{"d_shared_expert": 0, "moe_layers": [3, 4, 5, 6, 7, 8, 9, 10], "balance_loss": 0.00429, "vocab_size": 8696, "optimizer": "soap_variant", "beta1": 0.95, "grad_clip": 0.5, "batch_tokens": [65536, 131072]}
Below are experts of layer 7 (counted from 0) of a mixture-of-experts language model. Rows are named router (the router's row for the expert), up (a neuron's input weights, with its number), down (a neuron's output weights, with its number) and show model dimensions 0-127. Each number is 128 + 32 x the weight over its row's rms, rounded and kept within 0 to 255. Numbers have three digits each.
After each expert's rows: "mostly gets" lists some tokens that are sent to it at least half of the time; "comes after" lists some tokens at least twice as common just before its tokens as in all text. This comes from a sample of Wikipedia text that the model never trained on. Tokens count by the router's weight.

# expert 21
router:161209083191124172143195139120118117142100135125152177153133083157093119092084114079084140187103099115085114146166110112138135127143149105122115113084107106147151155167131100158090086127156133138144138094107103155166174201143136144107068152106150118144157132080160097133139146144108111121134090071105124128109121133202133183088089155096102098123053104137197085193182154159150093114094
up2:127165099146117135141187150079090180067156136164078155152130113081149160184121110119071108140035094122174117111180141122099082158129131094146090080123134108134160153159109100151070140117160164138114177165107158185163152156117111157137130183143150129204052172082079099170102161145099139165111090122107107127111121105124139085146087151087100136127124150149103082119134149200108124131137
down2:145130113143137144147140141134110075161135108148123125115164154105125152098119118115140069074109123146153095090134104071089094122130113082147153139169119180108102118171175115174138135112100150163076158076086068061129065127139137083115085100104121112157139124102177142130139123132108137131206159188080068157164211102100158124128091103118048146128105099099104074178114047133105150146118
up3:165120145080135118122101131095098138134113104089200100195129163084139109126144116171119112076090163147135143114149103138123072161131139158154138137207144080121083079127093146103104175092146127175164124150155117128106191061161086122140124195121059134164128164079155207086096143134148112065097115103084183131106155125085149120126115119152120162115144140136135191141074086103111164089115
down3:125135108112152125129129119118153144145113166186143165130087137107138160117133099134128103165133202137137117165133112099155178169209144077148174123189089100116105116096183126121168127167118102133118061119168113088127174131146107082126123073106125104097072124158064088150100118177139144100072087129132047116167196189149123106060090110125135115141074125120080165120069149151089153135145
mostly gets: " | MF", " | FW", " | DF", " MF", "°W", "    -"
comes after: " | ", "| ", "\n", "–", "2", "; "

# expert 39
router:101123102152150070154090155131086113192072110166176167117084165151140173133139158092086141125153174107128173143087121113183120114126154168146173125118061140110133103170116080102183155106141127146110080192132108112122099107075124187112142103168069110106108179147077070129165104168075122112125116153081110123079101169154169150149087123117101104131098192099173114183145148128153091133109
up3:110137194104118129210087106124129104124128152147113187167133138146172185130108149128116100115131120132107158152130101121086111160117111179089119091137143183110110149093074086130180149187164129152153115217089077148110108100152080106133142241117076080126098163154083172141130076101123112140109146183160109167155168130136101170133137137098147127124149172090133139064081130127097143128120
down3:128157091167061108167162162147157085187145165139124132116179113107138157108111108135073052109072104134117188202090109152119109079093128122105158087186148162154150126149092172122065126093053167172099130105104099193133154130080142161147131118140176077158108113096144153154141140156122109103101161102148101135151081132157124143107159129102115103131143219136139110183098136113090098131128
up4:141048129113085185126126125141134042197135095140159211103082097110135143069164151171068150123158155115133177157133177188151155118135095097126086173133153096089148082127183120131078167159128186129179135058170090135113111126095146095148134135115142140141174140140062132124129166114124092130124119167159149096143121162121134110160117133145108174091090147122158162130088140085166162147123
down4:055129139123150110160139080113138157104095078124129143130128181159137167205113124082125103116118090081094150072096116184128152135133102119143110139123146177109157107217122077104197127126154133126150055094145112116114144112068144165129072121182141166125144138118141078137119119117149160144129073177105118091081071143103071127151092154147140073092050163161150116169134106110095124089105
mostly gets: "==See also==", "|---|---|---|---", "|---|---|---|---|", "==History==", "=", "| Party"
comes after: "\n", "\n\n", " |", "|---|---|---|---", "-", "andidate | Votes |"

# expert 25
router:101160145141156170129121114113164100161103066049159133144159140154121098121101104138151155178114129100155123138179094137173131075109110115061116172154145116103165105158116142097079143154180159175160163115132208114156139124120079092178155087092119172093136137170113139172115085151143117053056158147067174128156168154116116168183072117135130130109126112063115064118102128126118127107136
up1:114141119130143123082072137114089061159070184145110127131103164118111086159098021144092134109138177149139143105113115157140147216167170147130122085100127101088147060067135140119132166073153124107150136104168170145127159121116128153221126154141100134119160164146148119167144069129075145173088174175126155088099104113141093164110148102071150115107105096119089112142118104141097148127151
down1:117125073165093096127078123102182093129109201133095117117124137126088131111133108179118145125138159144118129107171137153060138191164138143125107123055111165146162091093140146157070155073098162100182103138127131159139159115128075141170156153073086094150068095133162178167196078082114109132145160164097122099129091089128092156047101155090161104107142159141132140132095132153105143113069
up2:117160117140113106147090151085141119111168118120151155132141163143110142147210117118209122183116179150131138157024071155133116116096132154097137148106168137166172103087095087135152126133102169123131116141154157119104124132162169175098116155104081115090147151161142189043162089150140140125156142087137093165124068080108160071182156059125137172162074120148091103089132135151137113110139
down2:120198076061085129116115154106090128191072109122132140200131145127166142162096082144064171132135149134138123119159051109157146140192180127109136116090117150103114136116203096093068131121160147105149093100138153179142151163145118144136119124125146153121075042137161098134114132143136183156123151133155159115098145140131147100139036135111094125082106137158174074167112097142130113110080
mostly gets: " music", " British", " University of", " English", " United States", " government"
comes after: " in", " of", ",", " and", " of the", " in the"

# expert 5
router:164115095140140077154142163133098135165110150123159103204099190118100106201082155185119105139096090076085131088157118129138188156123164127123135093099074126080108130174141130150085099098113123164154126118107107152157142129078193143120082086134149148110131157074147118187101176085121090111172139113168138197147141100129073172138106109134097143118082104159173118100106114185119052145118
up1:151107152111144169126074077082175104139093099155068163131112098170143117110193120089151104110096090088159229134143116099121098177114106207162151151151157096111140162138105156094091086118115140123123100199122094090164122151075127134100119147051096138076085121154077172136151145114097147123125185142135179119112121127170099091161108164099122133130104187104156137149101127144153122076092
down1:159101126139105134157146139150143089116112112168115115106138069122083148148124099135201119142139134157127123150150127099059107094147103173196136070053126137160136081118177179082050118166174103167124143128189164124099108168135147106140186075134106162130097069163149146123117119112168148166117105127127181070131158142171177150132142150081183159114146149079162179071162121164126124156118
up2:182143109155170145148173148151098153123091145115140174132085099122133092113151130125168069144132070042197151146207106192050173120090095108125127106114132133169120125074121122144107210133128119123110103145124095146133104131109109186104118093175084087156081134142178109136150188145157127165120107115124097107121166137140078134117102123137087105150141160076144182130190103154081127103167
down2:139074081138170142125081133125135098151113114124157173213144169154158144198082109162115098096097091135147131151164095068119101117133119081181152108199104085072114123129117103122091168139139118193118116130087109109156082104110141204114125089124093090110163161137128133170132136174162106210142117155136149105082123120132132146164152114138160129133170113107056071190137108148110092081150
mostly gets: " | \"", " p.", "–", " | DF", " | MF", " March "
comes after: "2", "1", "3", "0", "4", "5"

# expert 58
router:163121087111161109123142147123145123132109112088156054186123125149112111139173114100066167137122199083129139143133111102207145103131196165147183093120060202117142117165149140176159087107139123086100084083194122166119187155151131174116057150089106119113140174090118099138117146120143111078115135106174110104078073167149131133121116118153134153166110132116122155159144092159134110071094
up0:128121143117113127174100113096146198150133128162130098149138143118109148199122105064121088094138116148170164144148087138107176097124197094032098121126146140139164089172099183132197134137093108112121077163160132222123117163195091131109147142108122081113125100127108149113138119139087130199137102089103122080114160078135118122146120164132182131127102128106114194054117115140101075136132
down0:120117170123128106144102131154139155105142145099112128125156217144138139109145123200126072108112179147097114150087115138134150186143139249125110185142108145096094202127153163092178098040174108077122121073114123142103102097077091187134118100142122096116149192127136092113129185131134139156132109135146135153142113080145094120070087111087153115132099163133075142149144091112140156101145
up1:132120160200132078152117119094214113160109108079113179092088106122077058168094112116117154092085144086080136138107146116165153128127145153098102133125129078077110160138191065169155125098130152078140117126086147152135090170090096173103108179099101094095176140153143167099121169157205082142138145091111136112122131104129152077186163131080166137120090148137123136158121161138132077157142
down1:095141150103120190110175131142097098076131101129123133091098192138130129147122159100111160098163153173136137149098165089072157141119090115134181130148115097107152185124136179081070183156116092086157132135095185169146115193175143153125176109199131106177088108059134126135134138163096120140125153070151164107140084156109106178135126168066078138135091093089055168134153144133135117148122
mostly gets: " Cup", " League", " |  | C", "emif", " Championship", " | Date"
comes after: " | ", "; ", " ", "0", " League", " |  | "

# expert 52
router:137150134071163062160112123141088123148117103160153172193120121150096162096141163132089143072100184082138110179153124184162149096145203159125164062142091106162112060135141095156182121159089129065096132130133052121147105111135115157105169161117066161136164122110144135137153099129081128136128136135174074160093144109137094094116160167096113186157094150141183114126118100130154080134094
up1:095114183142163149128088129110144098125123111123111115158076094123095166153163167120082129132147114140086125152140129117107165150162172088076155121102202165115135092147125164153124172141169077137107136048135109144085142162147177107220186126114105119168162128144064138187105157103164109137168111109111134116061107124094124089095122101112147121189098114130120187142086076154052106079108
down1:100147094131163087111145165176176150190106116165089091080095188141103150140078074115097060100152120134072161150135114140102150117134164105109089061152154067174156164155124143089101161137152150140136133086123134157105154119146153124085077165157126176105064129080117153147183121170115092139091144137095120147108066087140094095062103125115105065135139144093139099081156115147143094157172
up2:175151106140091146121083185129154134159156075179129167090065124078149134119115129121100152090102154130133110104147053147116194163111103137114131032104121164121149081120137158166113145109117124130067124091086115092180154137106080099095134133142076125089128129072116160094150114140107096139106155079171126094159166150079137114138140123175139221152124132060126141082128148163104080169109
down2:071125138123139146186150131163156150138068089141104160072087118167077141173191132184086108098122098103124175092204127135105110091055080084136131147103145165141090128164089127141079093119118163154113146133086093140128155131137138153096119124142095185086087151155122116134121172178119129127161169171132105168159109144168064119126089097142089106093142162079150086189119161151108176081128
mostly gets: "- N", "| N", "| R", "- S", "==D", "- A"
comes after: "\n", "\n\n", "- Species", "-", "/", "- Order"

# expert 22
router:168205127141111130117107105109161159140088123164144122114169113142063127171119176140117176127127151101119208128144223103133091110124121128084102118073109075126135137164183114146142117128121087074143129084139171164157170123157105135173117154125176133118156149122016098104155120124142091165158144107108118140129162104124122143086161127197153111098135082135165061148106074123184116086107
up2:128111143162116159127193099135073142137159106134121131118176112131070094099138092093078107125111108159114135126132126072169194155156111099134141115173102067111133148108096145159111100149110130126096120075111167163129212057184144123140110079099159180136108127120145128069181197196144119115127080192072156145186179158126128111171128064148114127126165105149111168147125138123153144109084
down2:161040210109132097138136074093135125145113175131134080134096113090145097094155145099093140147095092070109068134080128142192087145158081103120143080127152126163157150090104198162166078199131096094140133156137102099120142180122143090120138137142098091082137159067078119121111116159144121121142143130161139117064103130156136129138067112128178128100145139083144075110163136098106116087178
up3:135123079197090133132133108127132200125124132101123083094154147149120101100146135132112075094126096070109153111148078138141140159095121156125141149128162138137144123108236140184104119185124141116117060144116137116178116048163127128146120153170124105125099166120133075095126105121125077196161128102089115119137177189185097132144091187142111144138150121087180163115058078131123182086131
down3:103120087087102159112143099122141152167091143135123077179099075091111159096135180163255141129088138124093136142121138149144139119095110153127129155199121134153109118078207106130138106160177144118099069112180115110095143086168134167074164134139193089137072147103086142122098156098096093121166106143147105092139170133132098104128135126148091106143167139105130153070121117089142140116084
mostly gets: " In ", "\".", "2", "C.", "ia.", "D."
comes after: ".", " in ", ", ", "–", " In ", " "

# expert 2
router:158141144062105122127180125137136143144133110127123139173082134145054108149050142157103143096090083100150103146106171147096187094132133184131079077155130175154118128084177126084107113133132141051142153129153152102148074137147153137089123129090108182153161096082144158106151079113112141105147184147135088187154169112123077100117167109091138205139112142184181132154098084102178147140139
up1:158159168114107074121073129092113079142156163135140083089168111135171137125124119117166165174153144123144147109179075159153137118125159161141154158121113074146128055182099132060091145104135148200165081130096126152124137140114150141162140116141150159147087110148118118119059160078143117095164180143095166123118037142105107213147107175119110087104187076125098124099170157093097130136113
down1:121195132151104112177095138115104032099180122127116104119136190069124127137189153203117107133117139131143103129150122094070097101131120134088132142132097059119118107130122078158109130125119101182171124081087142157155195089032121105138153160126143122140123184135099078179156127132162140125160055098126155155184098144154111080140130122112082087141132149080103154104151117153108101158121
up2:156112172129116129164124111169140149139090097063137154144053137071074110079143117092083120164160123164154118141163144138204141141080128091155100075079120121179158153125073175171103147105120168150120103074110125098117150126121120110136070129146131106116177122066185119165119089117137152106117116086130188121128187181161163148201157123107141148193094154091159127104072151133137104122157
down2:115121079140118121217134145144114126125172164052145108133118124124088128101193153146122085136122065155124083177162130045146177129114103059136127160169116130134164106128124092125147109173112129098133132044117159124128179218115144158114068119121165112100125128101150105166155105187138158122131067108140145153191130171157084113139191150068153112151144136103105165135099140142138093132109
mostly gets: " \"", " | \"", ", K", " | K", " (S", " (P"
comes after: "\n\n", "\n", " | \"", " \"", "=", ")."

# expert 48
router:145150170125117154091145126168149173163168094167134105160152139144120128173070131105122173172169128137099168119175105165147093072146113162085066136184127140090144106125111109108143129101078115157181109101127110095093147140156139109161126112165107132120092126152121165174082142119168155133093069073052093171050161150135154182131066171140104103122107108124083090066136155112061148125170
up1:152123107083140121169105168134141119166122123122099149132126120115178120116074175182063135125163148122071093095141084143185136141123161186086110188168077093096130117136151161127081153116096106152136180135075165107147167121107140094113166115146096229179103152150132083059111107120128130142113100156141175128167140153096135161144080078146107046103084143118099091175151124119157163144160
down1:129186117122067079103132121084160060152140134132092114150095120147113177164169095080191152116145127117164071170115145138105075099089090115127104120132121124137150148160086156095146128161158122142118112175146147082117097147193087175156172150068172129085166159107132110155117103116113170112141084087166121084062145150149132110147136148145095102076070080127124128105156216118132122075080
up2:094085100120157152136149155177145161135189144137106128116161106182108189092093094153116106202169160098129141095173057162130102120115118164133122070164097139139085140120163091120114109101160093157105183160044052153174127140126114133199117163099110099121147157163128112167134150077152105115138086137124145162192135095106124122109156132134148093124115170073208144111089094125165146100140
down2:166180096122124146172156137161095122136152142099157114078099154142136134153155117168150142131206131088065133181142076123126130111159122089104091128072131072151141118084140150129155165029182123144114098149054126129073082086156138128156132171089167153087109110147161071147084091131114149092135129115147201164115042079173125083157129112152136144118131128109137130085086125107115121149110
mostly gets: " north", " south", " northern", " west", " east", " western"
comes after: " in the", " the", " in", " of the", " on the", " to the"

# expert 26
router:180114113090120114163106166156094120097167110154130153106164171091190062123121134128143133091105138116153124094087185174118178184132100088167159158145142140114093074091144086118086109089152152117098122079087129097126127096147108105139180087141160108192101153189130074065124181162136147204100110132183145098144126115087160126103181146108079097091149147156084139110131108094165175122145
up2:138131120149119170216133164121108151113083162091136151092153149137153134078123095108178122191032137097099122102155164147113196155087092179129115061105153163077085096161173113126152158093100160119109180181175113142093134128096120172130141076136078123110127124163093139092170132075159155064168136121123097146123115106111174128172110145155151143157154126119108157147122091099148120153062
down2:110112170118168097135130099158168116142168131100143111105157137136124171156162140149067150175051100153170102124128129156105136125207129084157131129071097104082138123099165181148110137100146171150120151142199118142137109116143204134075168081098150122138030125108163095160151140192139084141102105129148168123149148137109161152144144114166175213181113075145109150092118121168122122123167
up3:106171148114162136136145121102080138133124168144114126104064092178186121157115158140172122065177095146146140162120141144082113155159109133121097188124089191123081146103222106150149135104199152109114137142101150121161091176107093095159141106112164119183119121127116063087130063131140107146152126105166058131053152143112110110129111117076170167143123123138194181169145084134143112141109
down3:098204094113140141121190105175101087100100148193116152095125141169175148127144122075132179116087167103139101119104106135051112099103112179108124134129132171116132106131160122120133125153165167142139128067112106176068073153076156132190221113156147130181162089126127122166096073134147090110155090179148115181126160184105164087095112131091152135137149098105122155128165151117100120169129
mostly gets: "thlet", "arri", "rem", "hys", "inem", "alc"
comes after: " p", " f", " c", " P", " F", " C"

# expert 28
router:135132116169133112117103148161176133093110132117118122159089151147103116118043171153171060130153115086091180072137142114123209142139103121081117083164080102164086139114165108161155129144070121109128101134155152144209143122131191134173116113117185153087133123082075125169078119111124096176137103075121144145137170112119153134122077150114111190084119147168166100140071085121173096152093
up3:089160103137097116154103071107143137141154106126124093166170175126147092120090158191120152124117069152077132101120171096140182181091088204075111084144173127148160176123155194164113240204168118152079174139139107114121080136091129094116162153143126165127144103097155146135144140132107126167096127111091151118179136126145108127146081074119123085124134093129148125141116092112119087101173
down3:117148111213058120169118124131165086049094141160087100144176166168136158168152155157195133108086183135085106119156176152145090163124076168129154086172073127094125140082161152134160110136168083170131113097126152063098122101104141148128178129126136148176127123145160083173067128103148152150136116110154146167113123152132114147141186100111105123096099102137152193119105078114153164121169
up4:105129139175103108117087129135142138110144143138131094118071108123054120120127114165161173173088090118095148130132160197090128083116143101133163232081113131119163123113181136116091122094157146143094148168161106094122150085074175097109121152087164146169105140170083171151157152054203160100133089059155129088167151092145097138153102134096172146093163127113078119126097106096128164149127
down4:170144105118152118116151161155132100126076148087121154162117180097143181146166138131100177078042097133139166135153087120182072133112140181070171130073142071117150148108155110151106107073119148118151078112126118141170060141114121163140138115183146172144143157137146097159133138087101105109108140069064161123125137153136047120121176153152158147158119111159087185066125189099152117136106
mostly gets: " $", " / (", " ft ", "′", " £", "_{"
comes after: "1", "3", "2", "0", "4", "6"

# expert 46
router:130144114183184070116098112139122111169097129135128114127070121173086111134136117175089125133118070120096118156138109093198150131159117098138091080159045120126154160136095108163190103095048100100123108164150167118131122130121169097145149124125114185108192133120110109090146159095130159135157066107106097190143152146138139156142123196088141150138117138173169077072111141116197082178100
up3:159133127133114150080161112113089123103067114100153089181110187134189129143148056126075144102136154149113111129090111063122173136198111150138150106210115157116122150143159072081144133144097067138122115126089113177127109112157053180109179167127093105124097109136145117128140147180153179158135122091132143166111139209132151132178130131144193115126181135085141112134117071086102104103106
down3:111122177142152092149137194118109109123118120106169096104125099134118157166094139132114051077105110108088194093114150107098126120093102141108142169197119117164129150119166070137132102124170092152213191150151148150154135054128115130128117081112120145153080182180110130132132138168124143134132203099117038200146113169097081166116143134148129165143125103126104198158106147126115134097096
up4:147153128143091127119141132166152119128135123073164155083095114113166202145118105131125136090118107097150188131123131072122244152113082111112132131112109070123125154132167124107140133133185156120131062178129140113111137167130117182106139085148120165178086077099026104161172148088114156137150118136055076074110156167086118105153057142118102139115157122155115087128114119158114105153137
down4:130108065129122133062134128113104110170140136147125103161164188174153156119205085169165139135142119105120105095146129157111177166124136102110161130089158103148165103107202104149113159142079160173137097156082134141100150166108107108136131122068078125122142103100120020173123107113120093089141067179120072123147177097129158126097143204097174127100132155170094164121128105142073152140149
mostly gets: ") | ", "| ", "% | ", " |  |  | ", " | +", "°N "
comes after: "\n", "0", "3", "4", "9", "8"

# expert 31
router:117145142086067170160127117111096075085217128118091152134167163163130076124149119095124136090092130089119164110121121093092222144127174137171104096099147128126169083050131117104184172114141147099100170080124196139117129104137095130096190133144193110125132118130141145139149153126133108099125129090145133113134106173115120064145180128091156134117082101164153175087121071144120183105169
up1:086107144149124145114123117133078093182053112135112094164108160109068135077077125129075177093167125156124086141125101169113106152145178146139019117126164136105131118120120168128135072159129173122146138135175127173131075141083186140096148159149202164118153076127127072148121152130136179107149130136149106154130091074201138135142152146131074181115130139133148154155135186121133099138074
down1:102102123176078135185129103116148100150061107192099084175093147097114082166124111180189138108161123064162111158153179113118108190159139105126134149096185086178139119122145152125100116121159118128102140142102149151096097133089127069135103139098174124129154149119123103143166175089181145149126143189097085175148146163147197137109112143178092118148077121075065117179152150152093086144112
up2:162107118119119155160173138087065062178119160181145129117094206155096148139144164110159121141163106145136109120150162128113174165092128181111082099119134127126139057075067151097099178142113120168089151153116144133100133120088148140143123093148047076125166146156151155128155111136162180114128149117179105147084130151079108139103115177165136110165137198197099090165097075126088145093119
down2:199113143113174116127118108205094087126125122122129101148081097100125123122147104153122111164123206137130087117136109176119126089123174157152131185113146092102143117121129125116131168135104143144083120079189057133213126141094151141140153070113141184120045086142121095158127065133184140153131086123125097105128101114100115119107125168164116161129090144170073169188144205105123152103088
mostly gets: "amb", " Luc", "onz", "enn", " Kenn", " Marc"
comes after: " L", " P", " G", " C", " M", " B"

# expert 49
router:137111111141136063106115155170105115141115089127113143155057168129103114188133121196115088132117126111108142107171135136176126114102126106172163116187054132078124143154130067185171055080073175145127100177193175158104186114129164159153136111169144140077172143101136087133100153110134144138146118116178131184124117176139093154136100165135068152125083122121148096124113095098112071104112
up3:140133148150123154188177142168121194195120155107136182128125089102116143115127145118131119147111136077158102100099104179144133111164161145144109155108171146069157078131107114137092160154202238151183114178107166118110079141145141129078183174116084162102135093145127133102097106128156077089117161138134174127159145206132105152145073104100091114081107119113155102177078139130114141107115
down3:132121121161186166165131126094085086103133129098105144141104157202105205139110106110205108104106144139163155115121124098138109168121131098155110145116100098122096103158118107134058175166120157051127098167139107118122160164094159172133134172108135110150149173132177090184148214182149137143127099148118118094154117110160202163159196143098113085106080111085122085105159137115185127127145
up4:139137108154128117111158150165125141139143180063108078141202121070156141182146159130046145153152109126199175167118119094140053140147153143114126149121150105118109083146130140173140158122199160156164147128116194141152149122167145122122109115103125169088106160184063143100096116145118195121133117125136099090120106076102091115185062178124140103116061090149108114114149144156104157182130
down4:098132157184066160166112126133128162076129109161044150115163159093125143089128145157222114148188111157135067076106179070080198096151110147140124151151114171122199109073077127113137133137105110126149141120151104141136116132112124162035150165163126118141122113092122117082152127093127106160127124177104126074129098107095125169093135088109144096176105108142182138082152099128139120118149
mostly gets: "′", "% | ", "°N ", "% |", "″N ", " | −"
comes after: "0", "6", "4", "3", "7", "5"

# expert 35
router:100100160106146061126112157116141164165115122128156173110061149166092131120085114124094164050136103171126081153074191095175099095183116120146089135182140156162129178137125143078152098103094096160123154137127143104090101173141202134101116059119093160125171148133108160138168132149113189167140078109161117175148181104106128097175121122115119145126143171185160078110109146112160104153170
up1:180145122154118148124161141111179127136137144145131141118159092080079123091160056149183089084128113153094112158139122155142096117071093134126120075099173132118166075132166129120109200176078199148149065123119139130135105184155143131096149082040136140081207131150121206106114147087150157178135130121089076114112109093123152119130119125151114129180089196128126105146156146133104111111149
down1:064105089098152139120101076162121128085106114083187171096102111135186092140096189139128124120195103158102081118115088131103141135201116105155142119098146116103060154101154115127172113146161048121145148149108085130137088146039135082154135127190111105067102151134124065095059138153135078180151141115111153125104114130138080087131087171144129123118130095128125112081090119150144146132165
up2:076164133109120075157154176105167102135094117142116117132136097082091079133154088099111118109172110124184135123134091119084103152127194149151081096123140119083092103137092167125126145148086122106171189093122097130087145137149095180136105137117165128122101098153147144081151179161097143069133067188155051123097106119154132170124149159143104149169091132117205080087087051100088114093144
down2:107082183154140155141075113183124109107121164154229105097152152157165135151094093111088129120092151190080112093176138033113173108148136170103102177111096124092124123141162135125024144092089147174087144122150143150134081128160116149118128127126119099130113144098090140143166116128135153123188171136141188085166089066099096118151151129102156107163111129149161121099151138110108124097081
mostly gets: "In ", "| ", "\" (", "==See also==", " (born ", "- \""
comes after: "\n", "\n\n", ")", " |", " =", " |  |"

# expert 20
router:134139112073169171159127161181105156116174172130144106119101138122151137153109129090139103096125113102145139109142169133125156143103080107082200144156176131137126105129135091079125149108139173104142144139105107109131145128182082137051147093093071175125134122151134097183141079113127145165082097154113088170186131101131125142118242102080091131099171104132111179047057082120144125145110
up1:111126135145137116126150129123057183172157098109151092135146135115164144101128124122103065131073078157182132152058148147121158078180077133143129063134108079158108132115081079130119102112162081176152109126118125134153126113087085111168112111128111101103118178219101181117157152168140144138091157142098130122201084189137057109177169113111131139149090119136127093105077148170136094135170
down1:068185089122123119128171135138157152170134123096136133100159139067144116100148127138119136150134136164158173166132111142097071118113106193102216099142093127099168126140114162139174144072088139113148117143062096132121122127117145128046165052147068119148148137131141112178089088140054131123099106131140152161161116239116068128125178127152132155097102149103119141151141079122181138122134
up2:156138142084149156146113165107183117154181153126089106087124109143131157150122116155046081063097110128106170132148110117125106140141121119166139118188150185050122139132091119121163117106173145122049081150118119142168175132158150117091131136207086179129070111139087149118133140149154071082153131123123093116095152136131125092197065143089157126143177134178119108119118059168082124134096
down2:169088081123109094079132157114128097101126092179112161067138198129141123146141164070180177155161101097152112117124170125071143088177112126124151145184110137120076140138133121089092119111152114134049148085084172080154052159115139119077112116148071088161157137072110126141123136115132107141126107122131119129117208134153195184109172131109108111057107091083146152122147132104111150146162
mostly gets: "icro", "usic", " Interactive", " JP", "ideo", "- Genre"
comes after: " =", " V", " v", " M", "M", " m"

# expert 1
router:162152104083078134137087117134102104142089151182138110062127109139159102105143122111166104068096176118083081120091144134051183128115120074132213144166142093121089109086127093145120092135093092098205137094109163125083153124141194128071148157110145122070107137139136139108108147153141134114150136118123118072186126180081126083141204142103155117099150115150158175092136134153135119154182
up1:164132109082127062149077135124143131134071101158091136091144157192120103173129069102136120118076123103133096067133160170166222142141111131146136044166155070078140147129113119172144106176107133068132155096133138128060124130125103098168177111148152114170103144155121103128145105098091102160154144215166172146096157143070109114134159132129115120155141128090149119132114077163153134181109
down1:157109125098126121099094132115141177155141092154084051132139139124166093141090095102101127149183105177141118121168126137138159127151147188153146111155091156145123130116046070141142082138105087153173146174149167110122127143156160123148083106152131084195129144179127092143114091164253063083178146131169120103171099097151127140164095113115147109168179110142135155169159143122088157127103
up2:161171138109114120107081111120154221135123121141147131121160135080144123110167144147081142183085097196115108119191066182112117136119132158155136162129152183131169076145148160141118097151154209166129162144180134112087130111104114171126116128142094159075131191179160077120106152138176176167103194113165132160093142104105090128156099089164085140139128085148169148080103146133102160150151
down2:143144137127109115139156149097170100140082076111156143105172065110137126065166130116163159198187099109077142087170086134134164082137135116106195063126163132110112086135124134087117138089142146126170079099140098141142140085148126149131187072110105147149159100126128104122101138189101150142200140187102129119150140159209125148087113148143178119183151116166147133164053146149130097169090
mostly gets: "ü", "onz", "ä", "uy", "oh", "ø"
comes after: " K", " V", " Z", " Sh", " J", " Ch"

# expert 19
router:193081190145169119100147133110120135169106160149125111089172096143062113087094136182109144121123148100091108145131152070128134108161124111090085108116078125185186120166145151121177127144088063126115115062089103142160198184145155107153120131122107178086128142083050109099151137152148146135127129055175138137132133138091130133106132152140121088127137120191215107143116091092164169131118
up0:105056176185162117140154079080112126131112108077131161143191114139083150099178126153085115148086158094137147128074142117150135107151151162137110159178128156150100140101104068180124169167060109065080184111120089193139099166081126130138176128125102089095215130146110158131142110135083163128149106109170104091123129174092142134126170153127137164158139118141163146149164149177093095160109
down0:139144151112098112188106119098088096121115133152106151053126085107161135080116118103024095098104106192133120149148155111107125183196134147131137149139127125141157141133088082131163105110150121117125107119142180150118107107173108089110149112155119176113032097116161163105135136125135152167077093085135130143106112152129058116127188183142177069085143095137153176127130083141159099135207
up1:123098146164106141152134196107139156143132118124173116215095133158188144126079092152121097116115123116130171149122175143135102080160091119105121112162189124112072092110109121101133097128174083176111125115122176072195107146138119108137105134146101134130072111132089176155072120102029129120132093065105152079178135129118154098134093115146165147098115177160124077185134108113159111153202
down1:115125090160104171146129144129160094147151112096124146164106151099185148154088087160187109136106149129148123204092092112142110136129084153101116154153163141163130140137141146128093133082103124112123152156118198091180102158109165077147118118123048139110133173060154151075164166056239126096139179103124137099122127169121089080143133118178123120107112145142125084189172100169102145164128
mostly gets: "1", "2", "| ", "| The", "R ", "- The"
comes after: ", ", " (", "| ", " ", " | ", "- "